config.yaml
d_shared_expert: 384
moe_layers: [0, 2, 4, 6, 8, 10, 12]
routed_scale: 9.45
balance_loss: 0.00235
head_dim: 128
norm_place: "pre"
qk_norm: true
tie_embeddings: true
parallel_block: false
init_std_qkv: 0.019
init_std_o: 0.0036
decay_shape: "linear"
doc_mask: true
steps: 4317
Below are experts of layer 6 (counted from 0) of a mixture-of-experts language model. Rows are named router (the router's row for the expert), gate (a neuron's input weights, with its number), up (a neuron's input weights, with its number), down (a neuron's output weights, with its number) and show model dimensions 256-383. Each number is 50 + 12 x the weight over its row's rms, rounded and kept within 0 to 99.
After each expert's rows: a language model's description of what the expert responds to; "gets" lists some tokens that make up at least twice as much of what it gets as of all text. This comes from a sample of Wikipedia text that the model never trained on. Tokens count by the router's weight.

# expert 33
router:72 50 57 34 50 38 60 47 62 43 55 81 48 75 30 59 28 57 49 41 71 18 65 41 50 55 58 41 41 40 68 51 55 54 65 35 42 60 44 38 53 44 50 39 64 34 57 69 40 50 28 62 45 61 42 37 58 56 60 64 88 38 61 38 50 57 43 21 49 82 61 56 61 53 52 28 55 22 67 35 39 86 50 46 63 57 56 55 46 51 71 46 48 50 47 48 47 33 34 32 54 33 53 36 49 70 53 62 43 30 53 43 57 51 55 59 51 54 46 40 61 54 51 47 46 54 54 54
gate0:45 37 50 33 56 59 34 58 65 31 28 56 26 39 32 35 34 60 39 55 33 67 64 64 65 47 59 51 42 35 60 38 52 44 75 65 42 32 64 41 70 52 72 79 65 52 46 51 65 58 50 49 44 65 45 46 41 78 51 61 44 53 53 49 43 57 61 38 48 36 47 56 64 70 58 50 51 41 45 39 49 37 59 59 54 37 34 38 31 42 45 40 59 75 55 59 32 55 42 51 51 41 46 36 42 36 57 55 56 66 37 51 41 66 51 69 50 59 53 73 27 67 40 55 49 56 37 60
up0:64 85 63 56 52 60 68 22 39 45 57 52 57 51 64 61 77 72 56 58 44 41 32 55 40 52 40 52 51 63 45 49 57 44 10 20 58 42 46 47 38 52 48 50 39 56 42 44 33 62 40 42 35 68 51 54 50 42 53 33 43 49 39 42 57 40 38 45 58 60 47 34 45 41 27 43 55 46 59 66 57 61 51 52 39 57 56 53 55 61 40 63 38 45 45 64 46 41 64 45 51 59 46 61 59 65 61 45 41 59 64 45 45 20 56 23 66 38 36 33 64 27 64 44 48 51 73 43
down0:59 35 40 32 67 48 37 39 71 80 46 23 48 64 42 46 35 55 47 30 48 52 56 43 50 47 54 43 47 38 52 40 53 65 54 32 40 63 21 58 51 33 68 50 45 66 64 34 41 36 47 68 48 69 55 79 47 49 42 35 47 26 52 51 45 40 47 68 52 42 64 68 46 68 54 19 56 65 38 50 50 62 30 44 58 44 59 49 44 35 39 55 58 54 70 53 44 29 42 77 58 29 56 41 67 55 43 49 43 56 58 49 53 69 53 71 43 45 38 56 71 45 23 29 44 36 52 59
Description: Bare space tokens at the start of table cells or before years, numbers and currency signs, as in election results tables and "Festival 2013".
gets: " ", "–", " $", " £", " €", " ₹"

# expert 26
router:57 52 49 51 26 42 41 29 52 48 69 61 58 51 57 65 44 33 17 51 65 32 51 57 39 34 86 37 46 64 50 59 51 50 50 45 35 43 44 36 38 47 57 51 47 54 72 42 57 31 46 53 58 67 45 28 49 56 54 52 62 44 59 37 51 64 59 44 57 60 22 53 48 67 56 41 57 39 58 36 55 48 52 41 71 62 68 48 65 61 50 44 60 55 53 56 46 53 46 42 41 45 42 49 48 47 65 55 45 47 52 46 64 39 69 44 60 51 48 45 49 62 43 59 38 76 62 52
gate0:36 46 63 52 57 57 43 57 64 50 40 51 41 46 59 36 26 55 68 56 59 58 66 56 43 41 52 50 74 53 37 56 50 40 58 34 56 57 41 42 62 52 38 42 52 58 48 57 60 61 42 58 41 63 40 53 59 47 61 25 41 40 57 62 62 59 48 43 39 37 63 31 52 57 61 54 56 67 42 42 37 56 69 41 50 55 67 45 38 68 58 38 46 51 75 44 54 29 51 60 40 63 48 52 62 32 67 54 30 47 49 38 56 25 51 72 36 46 32 29 42 68 45 50 58 43 67 56
up0:54 57 53 50 47 45 57 42 47 54 46 56 59 47 57 65 75 59 55 42 66 29 48 43 54 49 53 34 46 54 64 49 43 50 52 58 41 45 50 72 38 51 51 50 36 43 35 43 30 51 58 23 59 48 50 25 48 63 51 52 50 35 47 52 38 37 32 73 78 63 47 55 61 44 47 46 65 39 53 50 52 50 62 49 51 49 40 47 72 33 52 72 57 42 32 70 39 47 31 52 56 47 42 29 52 72 44 57 55 55 50 66 45 82 49 43 52 53 69 72 46 33 48 46 31 45 64 40
down0:43 42 85 54 47 56 33 38 47 26 32 39 47 41 57 40 64 65 62 40 43 39 33 63 48 57 57 61 38 46 44 56 43 62 58 48 45 56 51 53 58 33 51 61 58 25 53 59 48 50 64 59 42 59 44 61 80 52 61 69 38 63 58 64 71 42 50 49 62 39 47 45 23 32 56 36 58 34 57 42 41 44 49 64 58 54 63 48 40 32 52 47 34 50 55 68 67 52 62 39 44 26 40 41 27 37 41 48 45 63 38 49 58 64 42 36 35 59 53 55 44 45 24 43 33 44 40 59
Description: Tokens in structured data, such as the invisible character after coordinates (54°05′27″N), taxobox words like Animalia, Insecta and Scientific, chemical names and table rows.
gets: " |\n", "″N", "=", "==", "===", "201"

# expert 29
router:76 58 56 56 30 43 58 39 44 62 66 49 60 64 50 61 41 44 47 47 62 39 48 37 28 48 72 37 44 43 75 46 62 35 69 34 29 63 45 46 46 58 50 56 47 49 61 62 47 53 58 53 32 72 39 49 53 55 63 88 58 34 62 39 41 61 48 37 42 50 41 73 65 54 56 45 43 36 73 44 53 56 55 45 57 62 57 58 47 33 78 38 66 53 48 32 20 40 39 34 42 34 34 50 64 56 58 66 46 36 65 35 65 49 64 57 51 57 48 48 68 58 57 40 49 60 40 67
gate0:45 40 50 51 53 58 76 40 43 44 60 51 51 58 54 46 64 72 72 46 53 38 60 41 41 36 43 41 52 63 27 57 75 36 41 50 67 24 56 46 73 51 36 50 42 37 67 45 40 60 32 38 43 48 49 47 54 56 67 38 32 62 51 32 53 57 28 21 48 53 53 34 67 33 35 51 50 62 24 67 48 32 66 48 56 42 62 60 33 53 58 69 40 34 47 50 21 31 41 80 60 44 53 44 53 46 54 68 36 57 51 50 72 37 53 47 59 44 40 47 42 24 66 36 66 61 43 60
up0:53 50 59 39 66 43 37 31 34 54 36 39 53 56 39 43 60 60 41 46 47 59 51 63 42 45 24 57 54 52 62 40 32 41 50 44 54 69 48 49 42 58 33 41 35 45 47 75 28 58 39 55 55 43 37 46 47 45 37 42 49 50 42 69 46 63 64 46 57 58 54 46 46 48 60 37 49 64 29 41 43 66 49 69 21 55 55 41 69 37 73 62 64 56 38 50 46 43 44 53 15 45 60 60 52 56 51 38 41 61 51 25 56 35 40 50 49 62 60 39 45 56 61 39 53 56 49 62
down0:74 42 57 47 42 21 47 48 68 55 51 51 14 52 45 62 29 59 54 69 39 55 42 58 44 36 53 40 48 52 49 64 50 53 75 63 66 40 61 56 38 66 36 37 84 61 53 60 58 40 64 61 49 29 61 49 58 56 50 79 41 52 70 42 40 69 44 64 59 49 59 38 18 74 49 32 51 50 47 40 41 29 55 60 61 44 47 49 57 39 34 34 30 55 55 54 65 53 69 51 51 79 46 53 61 53 19 47 63 38 47 67 30 41 66 64 56 45 39 53 44 43 46 63 44 47 52 45
Description: Paragraph-ending periods and double line breaks, often closing career or season text, just before a heading or a new paragraph.
gets: ".\n\n", ".", "\n\n", "==\n", " |\n\n", ")\n\n"

# expert 24
router:66 49 55 37 44 19 57 40 39 40 55 58 53 53 33 47 35 36 44 49 48 35 71 52 28 43 58 36 50 48 69 60 58 37 35 54 47 67 41 41 53 52 38 36 66 44 55 58 63 68 57 72 42 56 48 40 48 40 58 56 69 40 62 40 50 60 27 40 54 61 42 60 63 43 56 49 72 22 48 39 56 56 39 48 41 65 53 45 46 67 54 43 61 54 44 53 39 39 50 23 62 38 31 60 64 64 61 60 36 52 49 64 65 39 74 71 61 51 57 40 45 65 52 45 55 78 54 50
gate0:53 54 51 39 22 42 51 31 75 43 52 33 59 69 54 67 41 35 43 85 62 52 40 50 61 25 55 53 61 41 69 44 65 39 39 68 70 61 54 63 39 45 43 58 56 32 57 40 66 50 61 54 61 49 39 29 49 30 49 44 46 36 32 51 40 61 52 50 52 70 53 55 51 47 53 41 72 52 28 51 47 53 49 58 73 44 41 56 56 51 50 54 36 40 59 55 70 57 52 60 32 62 34 63 47 43 37 31 51 46 21 65 59 61 23 58 43 36 63 56 33 49 30 51 38 59 43 56
up0:28 60 57 60 82 46 40 58 29 64 31 62 48 45 33 47 55 48 64 50 34 61 62 41 58 57 57 37 62 49 31 35 32 44 61 34 50 50 41 49 54 54 63 20 45 34 57 37 68 59 67 39 27 33 60 53 43 47 44 51 49 48 49 53 52 39 35 70 51 50 48 50 68 37 55 73 46 52 53 48 57 61 46 75 49 58 39 53 25 53 42 63 31 48 43 45 34 41 56 49 51 54 33 55 43 44 68 63 44 39 46 61 49 36 62 55 44 64 58 54 56 45 52 60 47 54 56 24
down0:66 41 60 72 83 48 44 62 18 32 55 50 54 52 30 52 61 51 46 32 55 52 51 46 55 58 53 47 71 43 76 69 65 26 52 54 38 41 50 67 34 57 50 47 39 41 58 73 53 49 56 46 38 49 48 65 46 48 64 47 64 51 38 45 52 39 49 48 63 63 53 62 50 77 49 48 54 38 39 36 45 45 37 74 57 51 77 55 00 57 60 54 38 40 61 45 50 28 47 33 38 59 39 54 60 48 39 56 39 54 40 37 49 17 49 73 59 54 52 39 54 40 50 64 54 70 37 39
Description: Field names in infobox and taxobox lists after a dash or line break, like Scientific classification, Born, National team, Location, Preceded.
gets: "-", " career", " information", "Personal", "Scientific", "\n"

# expert 18
router:54 72 56 41 48 34 52 53 51 71 69 67 41 61 52 62 39 49 44 54 58 36 51 42 51 49 63 32 26 51 56 70 61 41 62 37 44 51 51 25 39 47 43 26 63 48 55 58 47 74 44 53 50 55 61 36 65 46 47 65 60 54 49 58 50 58 36 51 61 73 74 44 59 64 42 41 71 35 51 30 53 40 41 30 54 80 62 42 41 42 64 44 51 41 52 35 37 40 54 50 46 56 42 29 59 54 48 58 36 40 57 41 47 47 54 51 60 65 40 41 66 49 47 49 33 65 54 44
gate0:51 43 80 46 58 42 68 61 68 63 34 49 56 48 40 57 59 56 62 44 34 46 63 61 44 51 26 39 31 52 55 53 59 69 43 68 41 46 32 46 47 44 62 39 36 56 61 60 62 53 71 31 43 58 47 44 33 60 35 53 53 58 71 44 52 78 32 60 44 60 43 48 54 56 32 32 62 49 52 61 51 44 40 42 27 52 36 62 41 43 60 49 49 60 40 24 53 60 54 44 52 61 65 32 49 57 56 75 52 38 62 58 50 52 42 51 57 70 42 40 61 87 44 33 73 46 35 63
up0:53 33 69 46 38 53 56 73 80 56 54 56 53 51 42 65 53 54 44 42 29 31 62 66 45 48 16 34 46 57 49 52 30 71 48 50 49 32 40 52 65 35 52 51 44 51 48 60 48 61 68 39 38 73 48 51 48 47 38 52 44 59 59 45 68 77 31 43 46 60 38 38 53 60 37 37 42 47 62 43 45 42 38 38 19 67 48 51 44 51 62 61 49 57 67 29 50 57 59 50 63 60 53 42 61 40 42 69 50 45 52 56 52 50 55 62 61 56 44 33 55 69 44 36 58 62 40 62
down0:58 60 50 50 56 32 71 44 46 46 34 57 53 30 38 68 57 59 59 63 41 48 55 49 46 35 54 39 58 45 56 43 50 23 32 54 53 34 47 44 48 44 57 60 59 52 49 51 60 54 44 45 61 53 54 70 59 46 54 64 47 46 68 39 43 66 73 38 54 57 48 38 61 67 54 49 58 53 28 53 38 42 59 42 49 51 60 65 26 56 51 55 63 14 53 38 64 30 74 32 45 49 60 55 47 35 39 48 73 50 35 62 19 31 60 58 51 54 58 63 58 35 58 30 47 61 33 47
Description: Forms of be and become, and the article that opens a predicate after was, is, making him, as, such as was the, became one.
gets: " was", " is", " a", " as", " were", " be"

# expert 47
router:58 61 63 49 48 04 47 48 45 53 50 64 45 66 29 53 51 53 66 57 48 39 49 59 35 38 56 44 39 41 55 65 58 35 58 30 44 69 50 29 35 33 48 43 44 35 53 61 39 69 22 58 45 53 55 45 61 57 38 59 70 49 65 38 44 54 47 50 50 69 54 55 56 56 55 24 58 31 69 41 60 57 44 47 56 59 44 45 32 45 70 47 51 49 53 28 46 25 63 33 65 29 43 60 45 62 64 64 37 29 64 48 60 55 60 50 58 49 37 60 57 52 44 46 41 52 55 53
gate0:33 35 43 38 46 38 38 63 64 54 40 48 36 48 85 41 57 66 51 58 44 62 43 60 16 51 66 53 41 57 74 34 51 51 47 46 38 49 61 42 58 48 69 47 61 56 28 43 30 38 45 29 48 39 46 17 46 32 59 58 51 19 33 45 28 56 60 57 51 44 62 51 40 75 44 51 24 42 45 48 73 50 61 53 62 68 36 54 32 18 44 60 39 51 57 78 43 67 33 49 64 45 56 75 48 32 59 46 49 58 59 57 53 52 57 53 48 43 37 53 49 47 65 57 38 51 43 43
up0:62 33 78 55 54 51 69 58 53 72 43 43 65 51 20 40 64 49 41 44 46 62 63 33 67 56 53 22 67 43 45 54 45 58 49 40 37 33 40 57 46 47 37 29 35 35 30 40 41 44 54 45 49 38 57 80 52 61 44 45 34 43 56 51 50 45 47 48 64 33 43 43 66 42 76 46 69 67 37 60 23 60 53 51 66 35 51 52 49 76 35 52 52 37 52 42 57 32 45 29 35 86 52 38 48 57 48 58 45 43 42 51 52 51 59 49 33 47 87 67 68 55 38 40 68 54 68 48
down0:44 47 53 38 55 52 66 60 52 57 57 71 56 46 53 51 54 39 56 55 36 33 44 51 48 56 57 44 44 61 62 59 51 76 52 52 35 45 53 46 42 41 52 35 65 46 61 45 84 29 43 37 63 41 28 31 59 70 57 68 49 67 30 40 58 43 61 60 54 69 46 55 46 65 48 43 51 52 43 59 46 58 32 55 42 72 45 58 46 57 60 32 34 53 51 58 47 62 47 44 56 72 74 24 55 42 56 39 46 51 45 59 49 47 46 64 55 50 70 42 27 51 61 60 37 81 29 66
Description: Digits of years, season ranges like 2013/14 or 2008–09, and day numbers in dates and results.
gets: "2", "1", "3", "4", "0", "6"

# expert 23
router:71 56 72 45 54 43 59 36 43 61 51 80 49 60 32 52 26 58 46 51 60 20 58 59 48 57 54 30 46 53 70 52 58 48 60 38 46 65 33 37 37 50 47 40 64 31 43 58 46 46 37 62 43 56 49 39 67 57 63 56 80 47 59 54 45 55 37 25 46 89 68 70 57 57 53 13 56 29 64 23 34 79 56 46 61 71 63 60 35 52 69 43 60 48 48 57 51 41 45 33 50 45 54 58 48 49 51 65 40 38 50 39 48 37 45 63 60 60 57 38 61 57 45 54 54 64 50 57
gate0:54 41 65 40 35 45 58 35 42 65 39 54 54 67 38 41 33 56 40 61 31 48 64 59 69 30 52 55 47 60 33 68 34 39 50 40 47 54 30 38 68 53 40 43 48 48 68 44 62 54 16 69 57 36 40 32 63 45 34 60 57 51 51 47 54 48 59 42 57 57 66 46 46 59 51 53 53 48 53 59 45 22 44 46 59 56 45 35 42 55 58 53 42 36 54 68 58 36 53 53 52 80 21 33 32 44 41 48 52 54 46 33 53 43 60 67 53 56 62 51 26 51 39 65 39 50 39 39
up0:55 36 29 46 55 57 56 44 40 30 49 48 41 59 40 51 42 43 47 67 49 58 41 47 63 48 68 56 40 54 80 27 74 35 47 46 38 59 57 63 44 68 50 61 69 55 49 50 40 72 54 76 49 52 46 61 51 69 55 47 65 52 46 58 51 34 60 66 40 42 55 76 78 59 49 62 41 28 56 48 46 49 45 42 66 49 67 66 45 53 47 68 39 56 78 46 50 62 59 43 62 42 71 45 42 69 63 41 40 76 47 51 50 50 68 52 44 61 48 42 54 57 48 60 47 44 59 54
down0:52 52 31 55 63 71 55 41 52 53 54 50 70 60 33 46 49 44 40 66 48 38 43 36 60 51 14 51 44 72 50 47 58 60 45 46 57 47 63 45 26 46 57 53 54 36 47 39 54 50 62 46 45 33 49 36 74 43 52 45 58 65 33 89 55 31 42 26 46 46 58 36 63 55 39 69 43 57 46 54 61 54 49 69 35 60 49 58 39 63 52 43 54 50 28 45 49 58 31 41 49 59 51 55 42 58 37 39 35 48 51 54 41 55 36 42 31 49 55 58 24 39 50 43 64 49 52 62
Description: Spaces and opening parentheses before numbers in measurements and coordinates, such as ft (, °, ′, £, and ^{ or _{ markup.
gets: " ", " (", "^{", "′", "°", "+"

# expert 21
router:62 58 55 46 49 44 65 43 42 59 77 74 42 68 58 56 18 44 55 51 72 37 67 56 31 43 61 36 38 39 59 76 55 34 63 39 57 54 43 33 48 45 54 46 66 45 58 52 43 64 28 57 45 55 49 48 52 57 64 59 77 54 31 57 36 56 40 42 59 64 68 53 65 64 63 30 55 46 67 52 37 65 59 41 52 63 44 39 54 38 61 53 53 35 47 40 52 35 42 47 61 38 37 38 43 41 53 70 30 39 58 49 50 33 56 58 51 74 44 58 59 49 29 51 43 68 46 50
gate0:53 53 53 61 50 56 49 45 59 36 39 41 55 51 36 46 52 67 47 39 46 19 58 53 54 46 49 61 60 55 68 39 63 65 63 43 45 57 42 59 52 46 49 36 60 64 47 30 72 26 43 43 66 54 63 52 73 55 57 46 20 56 50 60 69 38 32 26 62 52 44 70 40 38 51 43 45 35 51 61 72 65 40 50 47 46 59 60 51 44 59 62 46 51 60 50 39 31 48 55 57 63 58 63 42 36 69 38 55 48 51 69 42 48 43 32 54 35 56 61 49 37 55 39 43 56 27 41
up0:57 60 36 60 52 51 78 43 78 34 47 50 59 72 44 49 48 73 54 54 59 14 63 50 49 46 52 66 62 52 66 47 42 48 65 45 49 54 39 52 59 46 45 27 73 58 37 37 64 48 40 40 57 56 66 48 63 36 62 55 33 55 51 59 65 16 41 29 68 52 42 58 45 38 54 44 45 55 60 37 57 53 53 62 49 41 55 60 59 59 58 47 44 57 58 57 33 25 47 58 67 38 57 47 30 45 55 35 51 46 41 60 48 45 38 26 53 44 29 60 59 21 47 43 39 56 49 40
down0:55 39 41 63 37 70 49 57 46 49 46 54 57 39 33 38 46 51 38 36 45 48 43 56 52 55 49 39 41 48 45 60 40 49 28 46 50 54 62 28 43 35 45 46 37 60 54 44 71 67 44 56 27 50 15 54 48 39 54 62 52 55 69 64 42 46 40 58 50 45 56 46 58 28 43 44 55 61 51 50 48 53 87 66 21 64 67 73 60 40 31 43 39 68 41 50 52 61 51 46 36 40 56 54 45 71 51 58 70 58 53 69 77 55 76 65 58 60 56 33 50 74 46 54 52 63 44 51
Description: Quantifying adjectives before plural nouns (such, many, several, various), adjective-ending pieces like -ial, -ant, -ive, and list commas.
gets: ",", " such", " other", " many", " known", "ive"

# expert 60
router:57 73 54 50 47 28 47 45 41 60 75 53 42 57 51 77 31 50 41 43 52 38 60 66 54 63 64 32 31 59 64 68 59 30 43 45 47 46 39 53 49 46 47 23 52 43 52 52 57 68 39 40 33 53 39 47 53 46 50 75 70 39 45 68 23 70 48 45 50 85 61 53 54 53 45 35 59 37 49 42 47 59 49 44 55 61 47 26 41 35 55 50 57 39 33 37 32 32 62 38 58 58 46 35 43 61 57 61 39 37 51 38 68 33 65 66 43 63 50 39 51 45 59 57 37 62 58 41
gate0:45 61 55 51 58 50 60 41 32 47 64 38 60 53 43 48 35 49 41 63 49 39 53 45 71 60 56 63 76 52 65 45 40 36 34 62 59 67 56 36 68 49 51 50 57 52 26 48 46 51 66 40 46 42 57 23 66 48 61 34 58 53 46 55 53 42 39 32 51 55 35 49 50 55 38 69 26 45 36 25 45 67 54 71 54 42 61 37 69 56 53 55 65 47 54 44 35 50 50 49 57 67 50 54 60 42 58 55 50 52 54 27 58 31 42 71 58 31 67 39 46 49 62 51 64 53 31 42
up0:40 56 63 45 49 39 53 53 63 50 41 38 37 54 56 52 59 64 36 62 71 50 49 37 52 23 46 53 34 42 56 68 71 53 53 40 50 42 60 34 41 61 45 52 45 75 27 48 34 53 54 60 42 53 52 54 43 37 53 36 59 50 51 77 57 52 44 58 66 43 41 63 53 59 53 29 46 52 57 48 64 68 51 52 48 46 41 57 78 33 41 57 57 33 73 21 56 56 47 48 56 46 60 38 50 58 45 56 53 56 73 62 50 84 53 53 39 70 50 44 61 53 51 63 50 44 60 51
down0:64 45 63 42 61 47 50 65 49 33 41 59 45 40 51 65 47 59 48 27 56 66 66 53 74 57 48 42 57 60 71 61 64 43 48 26 50 48 64 46 61 44 36 69 37 32 46 52 44 49 52 39 49 58 35 47 61 52 47 46 79 68 51 38 44 42 12 57 31 55 39 63 19 57 32 59 47 64 37 47 55 56 45 40 42 40 40 60 40 67 49 85 50 39 47 35 63 55 52 62 55 54 52 47 53 61 45 51 45 64 87 80 60 46 44 56 54 50 47 38 50 15 59 58 51 56 45 48
Description: Articles, possessives and adjectives before nouns describing people and family in biographies, such as his, her, great-grandfather, professional, -year.
gets: " a", " his", " her", " their", "'s", " an"

# expert 34
router:65 52 63 50 44 49 50 51 33 62 68 57 61 73 53 50 43 49 54 61 46 37 41 57 37 49 58 44 41 35 53 63 46 49 74 54 43 49 59 20 50 32 54 59 45 40 46 49 58 63 14 53 60 65 61 46 47 63 57 75 66 44 67 58 34 60 58 16 45 47 48 52 40 50 45 24 82 28 56 23 47 69 51 46 55 61 51 39 34 56 50 37 65 44 42 37 40 50 39 42 52 42 44 48 58 45 59 51 45 34 58 26 59 40 51 60 47 65 59 39 56 51 49 50 49 53 52 37
gate0:59 37 51 44 28 49 54 57 35 46 83 41 54 70 50 37 37 49 57 57 58 38 33 59 46 47 52 51 55 51 68 53 62 77 73 48 52 63 49 41 59 43 56 59 40 62 49 37 46 48 20 37 44 55 58 37 27 63 62 54 56 70 47 47 50 41 57 57 65 57 74 55 25 74 46 45 67 52 61 49 29 44 61 54 60 47 37 55 69 53 54 59 66 43 55 61 52 48 40 50 68 36 61 52 29 55 74 63 51 60 33 50 33 50 54 53 43 53 51 56 37 61 54 71 69 66 68 60
up0:51 55 41 45 69 54 60 45 74 56 20 51 55 31 45 72 54 46 55 47 27 67 55 51 50 51 54 43 43 55 39 42 50 31 21 50 49 22 51 64 43 52 51 39 68 47 37 56 59 66 55 49 51 57 48 67 60 41 56 52 56 44 44 51 41 67 43 50 41 60 14 42 64 27 62 42 50 49 35 48 59 55 48 65 53 46 79 63 34 47 48 42 35 62 36 50 48 42 53 64 49 58 41 40 72 48 36 43 49 36 61 53 56 23 49 39 47 42 62 26 58 49 37 53 28 48 44 54
down0:59 67 79 48 37 42 50 47 42 60 30 40 31 41 35 42 59 38 48 21 42 54 67 52 48 42 32 35 42 63 51 46 57 49 46 63 38 36 32 46 45 56 63 53 84 19 42 37 44 48 38 44 28 51 52 61 40 58 53 59 23 37 38 52 38 44 52 55 69 67 40 49 41 37 49 41 61 60 55 67 43 48 56 36 62 55 69 46 84 43 45 44 39 52 51 30 29 53 43 39 57 52 52 53 70 40 36 27 40 59 33 55 83 52 42 67 45 48 62 43 55 59 53 35 40 47 52 51
Description: Closing parentheses, quotes and commas ending names, dates or taxon authorities, such as (born 1938), (Besser), or after country codes.
gets: ")", ",", "\"", "),", "\n", ")\n"

# expert 45
router:78 54 49 43 54 33 52 42 27 38 60 67 57 51 37 54 51 58 35 58 61 37 62 37 45 34 49 47 61 37 51 60 63 35 49 46 53 53 32 52 50 46 35 38 63 37 64 64 50 52 39 87 57 64 56 45 53 54 60 53 70 38 62 39 49 62 34 41 47 54 45 64 65 45 54 45 47 05 63 49 65 64 38 28 54 67 50 37 48 46 53 45 61 44 44 46 32 33 54 43 57 31 43 61 62 56 61 60 38 50 68 59 56 40 71 65 51 56 48 57 42 68 47 33 53 88 46 48
gate0:52 65 27 55 58 56 49 59 40 71 40 68 37 59 60 47 35 35 38 81 43 53 54 26 60 25 37 53 49 59 53 59 40 57 52 45 47 55 47 44 48 70 26 46 68 49 46 54 51 36 45 45 58 43 30 39 50 53 53 62 64 57 36 42 43 42 48 47 63 33 58 50 56 58 42 57 47 36 52 56 52 44 48 55 34 49 35 46 35 52 62 70 45 41 35 38 43 50 31 34 50 55 62 39 53 29 64 47 64 54 67 39 50 47 63 76 64 59 52 26 57 53 22 63 51 47 57 66
up0:51 53 38 56 50 48 49 42 42 71 55 73 27 59 62 33 48 40 46 66 30 61 46 47 64 45 35 59 47 57 51 74 56 43 47 48 43 64 43 48 35 66 34 32 81 45 29 56 40 48 54 67 80 34 36 40 50 60 51 62 47 34 45 43 44 50 39 50 59 49 79 50 67 60 35 38 48 30 38 68 50 37 31 68 46 52 47 46 36 46 44 59 58 60 40 52 44 69 44 34 50 59 66 40 69 46 54 50 59 37 56 40 55 58 38 53 93 57 71 48 47 43 36 52 43 58 56 61
down0:29 58 50 25 37 46 56 63 43 56 66 42 59 41 31 66 65 34 72 55 31 42 54 28 51 51 34 68 52 57 36 33 41 63 38 38 31 37 48 31 45 52 61 71 37 33 59 61 41 57 46 53 61 59 45 33 37 37 43 54 66 39 74 63 43 70 51 64 48 36 37 54 64 56 40 36 33 66 36 56 66 49 66 72 58 51 50 51 59 58 47 38 76 57 36 55 61 43 59 30 46 56 58 64 53 49 53 61 63 50 44 62 48 44 56 53 46 46 74 49 52 62 59 35 47 54 77 58
Description: Line-start dashes and field labels in infobox-style lists, especially taxonomy entries (Order, Phylum, Genus) and Preceded by / Succeeded by lines.
gets: "-", ":", " •", "\n", " Species", " Years"

# expert 11
router:63 72 51 45 38 43 52 23 40 52 69 42 61 65 47 57 41 45 50 43 67 25 68 46 50 42 74 37 45 38 73 61 59 49 66 27 46 58 40 47 40 64 52 58 37 46 57 79 35 57 47 73 37 62 53 53 58 47 55 72 61 38 53 40 35 59 31 39 43 47 45 63 64 54 51 50 42 29 73 48 56 52 53 39 53 79 51 49 50 43 71 37 60 51 45 19 19 31 43 42 43 34 32 36 57 52 47 81 49 49 63 39 65 53 61 53 52 60 39 56 65 57 67 52 45 47 53 59
gate0:49 49 44 52 29 55 54 41 49 60 66 65 35 65 51 61 31 53 59 45 54 47 46 57 39 20 54 35 40 24 43 48 63 63 50 63 52 52 38 50 58 61 52 67 48 48 49 58 46 28 58 41 54 45 71 35 32 49 40 51 48 56 60 37 56 69 42 45 45 33 41 43 54 45 46 57 56 54 56 52 45 41 53 55 29 54 34 47 69 45 44 42 64 43 63 43 39 52 56 25 59 55 38 57 51 47 71 40 43 70 51 41 51 46 41 34 56 61 47 53 58 74 69 46 52 68 59 52
up0:63 52 53 53 44 69 55 58 41 41 26 62 44 47 57 53 25 50 43 75 23 65 37 63 46 61 50 39 28 37 40 70 25 74 39 50 46 35 43 58 45 52 45 61 49 37 53 58 34 47 65 61 51 72 72 51 51 51 52 58 77 43 47 50 64 69 45 64 51 42 56 45 45 52 31 68 32 47 26 62 56 55 64 43 48 37 53 45 39 58 55 40 64 60 36 32 54 55 42 43 33 45 46 47 53 50 34 63 64 71 26 52 26 39 58 46 45 62 44 65 50 48 55 46 70 52 44 55
down0:65 66 37 55 48 16 65 56 59 30 31 42 62 43 42 62 36 73 33 54 58 64 40 73 55 49 68 48 46 58 51 53 30 39 63 46 57 40 53 72 48 48 40 54 65 67 32 32 51 41 65 51 51 50 46 54 44 44 48 48 44 53 51 38 55 51 57 61 49 35 45 48 46 22 58 51 27 51 54 62 14 38 42 63 69 54 60 58 61 56 20 39 43 37 48 48 41 45 57 52 25 52 36 48 53 52 60 64 68 69 53 54 53 69 64 49 43 66 44 69 31 34 49 37 42 61 23 41
Description: Periods, paragraph breaks and table-row ends right before a heading, plus the == or === heading markers that follow them.
gets: ".\n\n", ".", "==", " |\n", "\n\n", "==="